Weights of a small mixture-of-experts language model, trained from scratch on English Wikipedia: width 192.
Below are experts of layer 7 (counted from 0) of a mixture-of-experts language model. Rows are named router (the router's row for the expert) and show model dimensions 128-191. Each number is 128 + 24 x the weight over its row's rms, rounded and kept within 0 to 255. Numbers have three digits each.
After each expert's rows: "comes before" lists some tokens at least twice as common just after its tokens as in all text. This comes from a sample of Wikipedia text that the model never trained on. Tokens count by the router's weight.

# expert 59
router:127179112063135093147126126156111111135163124087100129126120169104138165133106094093143137109108113119125131115122129111110119109107132072160154123115157098091097147116089119117139164115102153
comes before: " |", ";", ":", "'", "===", " Team"

# expert 45
router:138152133103141116127130156129141107141160129152108137103174111145113133109153170099077155133133160100112140118161143170132118141131126115160124107159103146105130149184115124116144160125096128
comes before: " ", "\n", " —", " +", " .", " A"

# expert 42
router:148160131137148100123136121122143152127121099152111131100118119106144167136132134132110124119121140161104117121107111172128132129134164155171123139152111088176129164119121129120135112108131159
comes before: ",", " and", " player", " (", " of", ")"

# expert 5
router:135164119126112147072168158147091119167091162116118118102093107168126152165153133127140125097091116110129143133110115121145093124119107116144091109115123150114124161122108127128123147120126104
comes before: " ", "\n", " |", " (", ")", " —"

# expert 43
router:131179139145138112077141181118137110178136148152091155116143111122097111140120144129122140101087159074142129136130154098125101125086130124165156103087123153108151120160121116152123143104117136
comes before: " ", "\n", " —", " +", " —;", " −"

# expert 9
router:154134127167148151084133132124137097153097147130143152146105113103106129140135155150117126123148147122135126112107092137157110101107116105108089125119139118133148134100159089112101157099103114
comes before: " ", "\n", " \"", " The", " and", " A"

# expert 3
router:113097140149112158151137135141140157160143133097098085153093104141123169096119146146129131134139164097144217142151118154135115143145134094099085105146151120142141145151143092166155090117142157
comes before: "1", "2", "0", "3", "4", "5"

# expert 11
router:126128152170105150114138138090103098104148100106111117143143136146113136139083084119118122150146112106104104130092136125132189170140137119109130144127132132122143135147105099174092138102132139
comes before: " the", " ", " a", " his", " an", " this"

# expert 50
router:124100106101186118099138125182111087117152135129124122090088094158134138153171140086113120111146116122122156136088163134160119161129122124157126121151093125095120083095126140117138100091125149
comes before: "|", "-", "\n", "==", "The", "==="

# expert 0
router:148153068123142114134154104123118126152133090068147079140153094130086142112093116099159127118116118093146108132154159111115127095120136141149132102135135130160114123113146139112127111155124148
comes before: "0", "5", "4", "6", "3", "7"

# expert 20
router:118147165165092126118141145151135131125157137141141144112151100091110093133149135076113132086155168134158141150101103079144146147147127120127142121110153126138111068157126110111138075102134125
comes before: "\n", " The", "==", "|", " In", "The"

# expert 38
router:134129113119079140127134178126114131069124100083139142126101112131118104159125135144146148148162160118135109155081133134130110159141121093115155106117110147128169118139132135060112148159130111
comes before: " of", ".", ",", " and", " in", " to"

# expert 31
router:125135154083137159103130114104124142171136177116146111098112106089128121136120152121143127108159120107118143107136172119123110145124126160105126126127110120133149168161135085135163115134104163
comes before: "1", "2", "S", "N", "M", "The"

# expert 55
router:137128142107123127118155135170134070164099139132108161154097160148155145152145132149099123095131106103132138118110081090140073095110117098129166099123160133120120139094124113131118072106125161
comes before: "-", ":", " ", "|", " \"", "="

# expert 41
router:126154157147124137097150131162132153096062113149110064147156132115126121156133151136126143125113105152119187177137122172115124146181108133152125098143122110116105081146169098133150111117110093
comes before: "1", "9", "2", "0", "8", "7"

# expert 56
router:134121076135181120143138110138091102130118070079109089150099189121078153114094122183120149104143102107134143155096125112145141097183119112139140122108142117097102109129155142117154124107189171
comes before: "0", " |", "5", "9", "4", "3"

# expert 2
router:186167110127123153148142098155090149164126152114118109174148155144119146155140133138121144138125124121127197193104089167123113146168144097160134117144167076095109106113165117167163130108093159
comes before: "1", "2", "0", "9", "3", "4"

# expert 14
router:127175142124122191118123141105082123117123110127134172104142099180119128120174144145076125112104167101128183117139100108122060150105102108155158172117146145122137132177160143141127136137112092
comes before: "-", "\n", ":", " Coordinates", "°", " Location"

# expert 10
router:112104159094131125100130119144129117140167078123131126126118152111140138081109168102061123169106146158168128145136129149185144154104153147115150125126102105100098163100098117122103136113102127
comes before: " |", " (", ",", "i", "a", "en"

# expert 13
router:146109103132102124128127077140114167166148133107204102124130127144103154141111131130149158108116160158121166135148112111128112129146152126115103104154140130123118117112144088158145126153093136
comes before: "0", " |", ",", ".", "5", "–"

# expert 36
router:146188150118114109132121115094119165105101089161165154085122163145123159136106119140115152141145149127140107155122107108133106121138126136114096105118150149216145096128114128103149140161148128
comes before: " of", ".", ",", " in", " and", " to"

# expert 37
router:120104141098144128171139141126117145097128138110170133135139144131125073162147126152127144133123125157166098155095191156126103164077123104119099124149101145158100128135122125128121147123183138
comes before: " to", " the", " in", " a", " by", " as"

# expert 52
router:153106131160153164118111119109094111117121121086136151155129087176127145106166147099124124152123116136101152094106102149112120138131135122130144159116113142116139116126113083156124165114075090
comes before: " the", " ", " United", " a", " New", " B"

# expert 12
router:134123097162110122109120126114094167116119147154157138137123121139132092154157146108110125116119140141125101125132163127153152115116084118086050103144088140137125095118155094113157154174199131
comes before: " the", " a", " and", " in", " to", " but"

# expert 35
router:140139104156119118131145179110099177090166106095131155130122115157127132102151172131122149129112139184157147135104138139146115157133089156130156101169134163102163155125127158131130109120154094
comes before: " |", ",", ")", " (", " /", ";"

# expert 6
router:128116153111117142153111167126127166111134107154166122132135127124129131116141084142152130109120087153168103153113161116140128177101157130117074111142144143191126139141136174100104177146171111
comes before: " to", " of", "ed", " in", " by", "ing"

# expert 57
router:142103121122144113118141105157102109170127105120116128091107120144128150078135088115150138123140128108125205133125122109121086108124133079150121118135128106131127131146090086135096104126091130
comes before: " |", "\n", "|", "|---|---|---|---|", ")", "|---|---|---|---|---|"

# expert 48
router:105125136124124128090111108135105126129117143095139126177133105124076103149114143135152146166154165096148133093122168139163157143141146087101131135130143128123156107148097092167133155114112091
comes before: " the", " a", " his", " be", " their", " her"

# expert 60
router:127141102165162096092062146119105092111136150100177163115126137117165112152141134133098094122108095111124108129141148097126152148133090134184119094138109152112143115137152113169152085121120149
comes before: "\n", "s", " The", " He", " In", " It"

# expert 51
router:104122119128121105159093140103130138119169080150105049139101160098145167146124121122148125125127165148129107129094136160163127119107158130186152132145135130089118179093127134105152115086129098
comes before: " |", "–", ";", "9", " (", "8"

# expert 22
router:118134151137141132153133097099159146117110126164134121075114152117147162059122121144109143129128133123096118168164121153124127087121148140129114136146125152174106125110106154090117109114131112
comes before: ",", " of", ".", " and", " in", " ("

# expert 34
router:101147169124149166130128131129116093144108084145121175086111109181085151089168098088100112128118150131131121161113087116143122126132122141079153135138174130143108120152141148130090139116116105
comes before: ":", "\n", "-", " Animalia", " classification", ")"

# expert 30
router:089170097139154111102143122108133126086167115154104155102114133124133165159132127133162162126120143128152121130111157133141092133109134140112128108137130117109154136145145125141151183104150107
comes before: ",", " he", " |", " the", " it", " they"

# expert 25
router:150098120116131154077166112144131099084102124118172173075112138147119169092153123102146149133114095119140115100096094144112111152146103120152119160125138132156152125122168110192074113094141131
comes before: "-", "\n", "|", "==", " and", "="